From a checkpoint of a small mixture-of-experts model trained on Wikipedia.
Size: 8 layers, vocabulary 11737.
Experts: 144 dReLU neurons an expert, a softmax router.
Training: a variant of Muon for the experts, 5598 steps.
Below are experts of layer 4 (counted from 0) of a mixture-of-experts language model. Rows are named router (the router's row for the expert) and show model dimensions 0-223. Each number is 500 + 25 x the weight over its row's rms, rounded and kept within 0 to 999. Numbers have three digits each.
After each expert's rows: a language model's description of what the expert responds to. This comes from a sample of Wikipedia text that the model never trained on.

# expert 15
router:507491496531525473464508480476495539508497509491539502513550515480507510480503500465498521498464517512490511536471476506478499490457538467533492533525509507561486471460477494431547445538513534497487532487500483476452491483520525449472529525532507513478476530504506484521497498494514462516495451499508514514514522493552486494537538524464521506530528497489524498486458497492552490536541520517452493526470519522512496516539491562515466466503519536502487458481451526499489512522519446510492464542488500491519492489500500503489470465488497506504488501475476530483523520471505526509505471492512486474527513476527548449509528477529519505495498485480531487526509523505518547518540
Prepositions after content words. Prepositions and linking words following a verb or noun, mostly of, to, in, with, as, for, by, into, during.

# expert 25
router:462468501476494508470533491477545529527510461511506489516479514508537487526541479500506539524483542470519516487523503521492497482527516509525516477494489509502523477492498561468498496521472505520486517519510476485533531487566525502520507498533460516494462525482488520475480486503508528523456501529530496469564485505544491468415491470499484521476502493456511505527519493487498514451505480491478484498489459478501525499488490525506478448484495519512453533503507425496478467482523483477445502535468498474512453502496498517553500479490507497464483521511524499481484523499516534536533500553510470430551495500503499514508495450500481503472496516500500539506507517466526485505482
Adjectives and mid-word pieces. Common adjectives like main, full, old, clear, key, small, plus word pieces inside compounds and names, such as through in high-throughput.

# expert 0
router:507499534522465495499459468503500456515493517545518479529484459471508492491493517551497519509491522529521536478508517487542485517483492513497478470495494475464532505538530481519520490511445489460505473489520481509508461451493483523479556501507476441526544519461481476521475531510490528498498516474470506476511518531488511481517463506554497471540472524534532474551503498503526461495555478505514531515504494505513522519512531450486479495494545498487479543513504518497498547506491525531531496489503481513477499506485507518534472509472504520476491524496518456504493480468498483497465478503521466499493539511490463528539524528488454490498569473459441498489515475526452489476522
Consonant-cluster word starts. First piece of a split word, often a consonant or cluster such as cl, Ph, sl, pl, after articles, as in Ph.D., -largest, small-clawed.

# expert 13
router:482510511470499509513447491480463497519460496504544448452508527548507520551532483476564485491515454517477524510468480485505501502520464529472481516532505499517487521530510513489489498462520509489530520495506472564506517482475521526506447481474522492542522508483479540494501470516464495462473520546510468479520501538475455511485529509443475503472473503528508528507528449470493527494486516496532476530511532556479487491503509513502481514505501469493492476500484553493488477492515508483506481491531500547513454472492520522514519544513512524533547504512542492518469513472535513455519519542493511464512516505499492518525521494545519481537504523518520495499557516500510536489493
Chart table name pieces. Fragments inside chart and review-aggregator names in music tables, like et in Sverigetopplistan, op in Ultratop, ac in Metacritic.

# expert 26
router:546518500454509471511522468489505532469523514495473478503489513519486501477484485538490544526497562506495501489531471533534499466447496471531486523499475522530493539494479513502455544507535466501571477527462490527539495491496488512499499540485480503520480482534508502476523545489520524501501503469501502483474471488551499526537520478498523503484532519486494516480453489460480557468460466489510502466513501522481474477515486472513531500470486510503488523487485458509461491448516485509470481516478526483550492524524557503537520500502527474487511561528492525482513522503508505467523488465518471493486477462513493539485466495490500535545478482501545527499504475501509456499540
Word-final pieces. Endings of words and names, such as plural s, -ing, -ers, and pieces inside place names, e.g. W-ads-worth, Old-s-mobile, ear-s.

# expert 3
router:548509513434512507521510459516510463531506518541492507497524489507475486492522459543499541484501503495498510466548514474525529488510494509521473507507498509496490508500538478483430534510484482548470527458501504497486519543538479551459520473471511479468489471558533504458491498508516533506481532448480461528479502445499465507487501505486481453538490513490488483489510517543536521471472523490505531495510486471463475439469475491523544530483499462474499500502502457487501479512513514488532551482466487509477510504516515478499488483542506481460482529514520525532511504497492504527449506463507461477489495475548457510492500474485504542515523508533504501506516505493515491491462
Asian/non-European name pieces. Word pieces inside transliterated Asian, Arabic and African names, often after K, Sh, Ts, such as Kozhai, Kazhagam, Kuwait.

# expert 37
router:540536507464524460472540529505519463502560512498513492493520503473496534519531523517506495518505511529502503446538471515515457463546494535479518486502505476474483470502536484509497479500464499533521488461482528471483510546547484497463479447485488477491484512483516507523537523504535534526507476546504482449526507561524482500511487483544552481573465490541485483505520529491526487535507500515521499488478523479507497482487513481517474459470515474516498518499476473476478491546495468529493510490507543501530468478515485510525498467523506513495523469515465487472479493459468489506525465492479516521500537486504496506519470472495465484487568489512518539451502515525491490501513
Verb prefixes and stems. Verb-initial Latinate pieces after to, was, un, awaiting -ed or -ing, such as qu in disqualify, res, cons, inc, ret.

# expert 22
router:521474517480516494527497537482485475507500497450488452512507509516494493522519510516558449534526504480489490492513480494467469551505480527522524492509519471527534510457513497503533548489503495513471554474511483520501498528468494539496483450518517511504495552512522485506519508495513506498487531445529491501544541507474467467505514469534556481538523519520461470514469503465481496517501501494521523486486485444472508464533494477531499483536536508493532454486521484468525508527468509554477522491498529464483486518497467489488501514481469485498476502484480482531527463522497458498516499463523491517469477504453525495537505480481578498521516492496473488442466511495503469467493
Inner word pieces. Middle pieces of longer Latinate words, often after con- or ex- and before -ation or -ed, e.g. def-ic-its, eval-u-ation.

# expert 5
router:489514517535526516489484511523489531473521468505493548519483572539515520490477546476476517490527537479492499533468525497516493487511515516527496530499506523468474482475458521464465454522526485470485513530498499491533517505503527512497490488501497476502512491525513467451484490509494501509478479456521466502478516472483502557525493516471496466468475478484482494477469528509504513522520440504474508513550485537457543550558474464518534481559485500487534495524495499519504552509493506513498526525504535500498512462498490523468550549494496547476505508446512454475487520515450497539523500472499532532476494502529512520470516469525504491489497525488506471507515489537520466528524
Office and institution nouns. Nouns and word endings naming roles or bodies in biographies and politics, such as University, member, President, Secretary, Chancellor, Prosecutor.

# expert 4
router:476499506491469499534554468511457524469544472532484504504462447514529486514449535568509493491526478494496475498486486482458529488534451470461525514521518489523514544463531504505473527489524499512479480513498494472519504459511494502502529474508509480492506512544507532469464486490529458497528527499487532511509484528496517500529558500458503470450482495469511508488487482483455509512497506515502439506477511505470487532495518499484540539488504542491479510505491496544464479498511503477477449563539493554510515528507487489475482476506522473461519525508485505534503495499498497485541526493500491507548497487521482524479525499472542522472478465538534500503477529513490520471541
Foreign name fragments. Word pieces inside non-English names, especially Czech, Slavic, Turkish and Spanish names with diacritics in sports tables, such as Karolína, Jiří, Hapoel.

# expert 17
router:455494471546502508527454501498502526484504551480517481470517448519490517521499505482484492498472484511505478523469516505521476514495539517484450484469507533476539488481488508501474473541449530479505494445462512561508486481447515522524497550511525519501488483501467483525437504516486488504522500483493470506495506548530473504504497519496453493486540469490519521473506492495527491531494459507478507540510479527493514454486490502508494529445505479515513486503520519469540529521475545536496509535473513483509487472488508529526465524509501550504523486479484484515496449527492443535444448499514532512550522496538529523496507541475497484489506495503472486491541527492537504494489
Articles and taxonomy labels. The articles the, a, an, The starting noun phrases, plus infobox labels like Order:, Class:, Family: in species taxoboxes.

# expert 21
router:486492498520531510523456506467460513487513474524552508523570478464451534479463489498496532485463487515500483532481502458512473502469556506531504536500516521489459525495498518520492480545507497537507460458497502482512468510503525501474518510506497473513466492515517516550465466471492527491476476508501511506479542492484470495537457524468511516519511498533538502497506524481524499550552513497488524530514488512541520511496491492471500477559502527458481481548495483516507490513505516511530475531481492466502514514558516468540501528489484503489487472491483514462524503525501483506522489477495513494504479519548550502473484540463470556481516450456509505491486468517479460500461
Place-name prepositions and directions. Of, in and at inside institution or place names, plus direction words such as South, North, New, United, Central.

# expert 10
router:481500485549474550480518478501500484474504534503475527526464465487474469490519499495478537484509530491479455496557534481499537504484474520448507508475531494481471536463531511538492471497490500459535489541435532497477510518490502504519485447523516480463472507468506533501517497524496521492548489491482484487455485514498535491470479527472550514518495478521489538545497548534491494512475502499440529481507527504490513521484491456514517541474492489477536485508455501491503493515491503506481510495477453501520519517480546485502509552499469533475498497487474491543491499496466469511483483522500551527494509501529570489482529488530522502508500466497487465524475512525497529457465
Cell ends after names. Pipes and line breaks right after a person's name in tables, plus name endings like -ović, -sky, Jr., (disambiguation).

# expert 19
router:479495464495505461550513461521475489531514455494502518489499479521496552532503526463519519546534519490480526548479534524504500485461490481475531495500518514459450461492477547464513536491532532488472496485487515529506509503450519503503520463486490510450436538495521457502490504462515474482534505492517453500534513495456495499537531480468492539512465497516504490482510500490477508498450497512502507471495540482509492494561488491540509475461523530510501516479495482506538511517532482535487507495480453487507495557548450479492513494521497516532500543509521517484508502483534489483515528531472499551503485458482512530491499493511456505542499535495506482478497497544517510497532
Suffixes of common words. Word-final suffixes in ordinary English words, such as aforementioned, corruption, emerged; also party names and headers in UK election tables.

# expert 29
router:476526520508481507518542492493539489521477475512517517509484502501525507483497538513524484449547500506542536503516504520479475504506488518535497520503503489487512469503470463492541456474457519511494535508501482510468536537499473497458456481524522453467536462497542531463492503518509518501484472469503444493485499475471491540465443438513503465485463527493482523499506524517539501494556494502465468496510474467503474513544490541530495506509530483485485543513502504494478527504498493557486491546528502506469545465515492492543501484503489459494550499484478466497496481506495542480520471482524465487486505519500486476534536438473506462493525505516464516469472500500512498476538
Noun and verb stems. Root pieces after possessives or articles, often awaiting suffixes, such as own, head, post, app in reappearance, keep in housekeeper.

# expert 24
router:529507511521477536494495518522492474525498481515489508495480478485505441481529477478499478498500505504532507536490486481534537522514516512508523470509467510514525505460517466536509488536510487529503468515514514494489480535515498462535449476451501554484494500473507508534498500477501464471523544527499533519444501498527517472527478542545491556469446458513535484526529475516486505496487521495497489493527482492521472522464481550499475530515469526504518539479488517459497534518477459488512494479508509488452468486502507507466460442527536497499504458523506525472501525513491492468500478577523538487527539517453473491523519505533505487537512510492455525509505479484518524500460
LaTeX and list-item starts. Backslashes and symbols in LaTeX math such as \frac, plus the first pieces of items in semicolon or line-break lists of anatomical or chemical terms.

# expert 32
router:476496493494483545466502527517477490530478484542477488432472479488475516494529482490475482483505470520500495502530535478482544474476499474478485506476484512476468491437505498526541495481507497514516500518478554498483506531522505517505469544506554520503500494511510503497539451494489488472550510544484476489497489485466548478555507525546468506479509515485494520488524534496459524531448507541475471490493482511558503567465498494521518495495466478534528488489508532544487506481510523482538509493563483514430507500499513473503510514488482490510484509491509540486507502538498435477512496514516499527506487512493545486501451518523484499502510511547508524461474511497506526539486
Nouns in titles and tables. Content nouns and verbs inside names, titles and table cells, such as School, Stars, countries, wrote, products, often after the or a pipe.

# expert 9
router:478506517501479539510525521490465498522504493550458511451473504468489513515490450471468491483511467497489512508534535483487547464472487477488478484485496511485453475463529499518525529465490492502519477487483547474489517529530504497516496506479525541502504507497525515508550448504482507497544518523509497506522488488459539489529500511534459512463517535476462524466493509474485527544475517540475471518477471506548502563455500496541530494468464472523533519494489545517487509490499490493548529507541483507444501500482530469489548500459496500499479534452529544481524505545499432490516515512511491499523481529513536484523465526493497458492489508512505488488487500498494522508497
Words after determiners. First piece of a word right after the or of, often a capitalized name initial (B, W, G) or nouns like first, state, government.

# expert 11
router:540492485481452513477520465536469519522459479505523495470510471510508490510480474495504504502498458517520491524495493513476502481500518455546475468527473539508514516515502462524526487491522499510493477517502434530543539527505521527513465488486486491529519484481484508500513478492480499485507521498537496489511514489482486533503514503517459512489474466498479489517498499520539534499478526515500495512502476481487510513490520497485516553512505487482481506550492538531511555485534474494545521508460513502532497506462471497507513465487489483529507482519497469543513497504530528509520515542492525488532570493547501471608479544518476531470550469454485518529533454483502548536502
Coordinates and infobox numbers. Numbers and symbols in geographic coordinates and infobox data, plus line breaks; for example 26.69°N, /sq mi, population dates.

# expert 20
router:480528495467468540505461452515501523468472521502492522528524475512453533468490486474490481491505496505476504498508493551471499525504519493467495499526503467475443476491520448509509504481478482548507489532540489487522471490496529482497533525474505496518541522511479529443523498476488488478497520523463470514535513517485478543520509474464460522526520467482505522551501498464514483471488497471525530517533508502476448488487500510487510547521470482481480467509522497552509514494521455470488534458521498532533481504530541486477444537499516469536487507505520508507469464505512515447451529490477495484521476498525487512500524526459489517530450503489516467518507511501474534465539
Capital-letter abbreviations. Single capital letters in uppercase abbreviations and codes, especially in sports tables and club or country codes, such as MSV, NLD, SK.

# expert 6
router:515474492539506494511473458470515466504483513521547545482498498502517512512516516462504526503493493519466495492472467493505510541514514485484513525520492475482472527512479511512477456504484499523534505507484462505466460494489493505475475507471483515496512498464429500522535505494493486519492505440489505451453480478511469513488512531510511537493513499548536505548532505489500476516522516492482508482508510505451524446472468472451463529510513537522504470495498557455478496549501490520512526537480511488517546519481501465512464493520489496514534462486446472560507557482511517531481480495475539537509577497497511486475518535541495476517497509483492483548513511507524486498510
Field labels and separators. Colons after infobox-style labels and pipes starting table cells, e.g. Born:, Seeds:, Total:, Coordinates:, before values or numbers.

# expert 28
router:482524501470471516479513501519511489554465492494496510463440489513480467520508485499459491494501472483482513479486515479482534481506495482479471461509460483495491534442489524512448512490507482508511457498496524484495504557465477468527446526511554510491521513472513496518526480503522475502512503538499497519459481469466524525494506507536506488489528539483474522523544512518505514533504516508470485510447515510540504536434493500516488475483479508530516512515484544498483465539503524535551470480527464523442500511505512459451488533463478508495498466496480483518501493519499496480474455550464520517499512520472531473532512509534453453490544508521495509521491487500526508515454
Line-start list markers. Hyphens, bullets, pipes and line-initial tokens opening infobox fields and list lines, such as - Time:, Genus:, Binomial, and the first word after a heading.

# expert 38
router:529532499476546468512507511500491527539511512550477513512491520487490504501454494488537514515488524553499531520534492457454494496516454493458527449491534467503538525514522504533480506488466466530499493538513509524511504539511475495478518459510478507519483457479477490507525549485460484537507419497468490469513492481534484468504462451507519486517521486468501460463508497528498467468520473476495492484500481488505532537472517531512467459509484503542483485492522494477542545495475503503517532466517497489475468516476523537510521515502504472475478466483503446540473472505483450507482478517497468455479462491510466519510478498481488526505494510489505487492499551519499472508463
Counts and table numbers. Number words and digits in counts, statistics and table cells, e.g. two, three, 93,000 troops, attendance 60,055, scores 7/10.

# expert 2
router:460482527488527473513487498467504490495473481569495467528536479495503499513521486503504492455458518548528489467469492482527540519504490474474500510497506513493515524469516551518506467506461476490515481506536520469454537527479474516505484556566532558522473507507459483549509496476492464514487487514500472492454506493490540505494470507515512475495513466539466517446490485515550502512504465494456471480490487475502473516482495510467477492523519507504535506483452510478527466524464493480522475508505528487501476490529546497488529524527514460477480519465467473512487475524513492505479447545502524515500507523511538464460485541480501499498519474517525472489496531516486534469473
Dates and time prepositions. Month names and the words before years or dates, such as in, the, table pipes and born, e.g. released in 2009, 15 July.

# expert 18
router:532537479481495463484491490520484542466467540501495472482470472459502459492514492481490462490512475527484482503510506512463501480489501513523514453519506506533515528512508482503510475505535477503477499519528451523525493478476473509514494471493504514492489451506461499514502483472474447515528497496512488515470497532515504559480475513502481528463482493483488511516494511529512485488480499498529482463523454459526526525456488485467495553480457500539482528525521536500533490487526493448517487465500482493521480532460489526488547492547534481502475458517475454546486521545492523476479510553523535538519486465509494518506452533538495545478475512494514515480531509545475470534464
Measurements and table numbers. Unit abbreviations and digits in measurements or score tables, e.g. 51 kg, 1.65 m, ft, km, cm, or column numbers.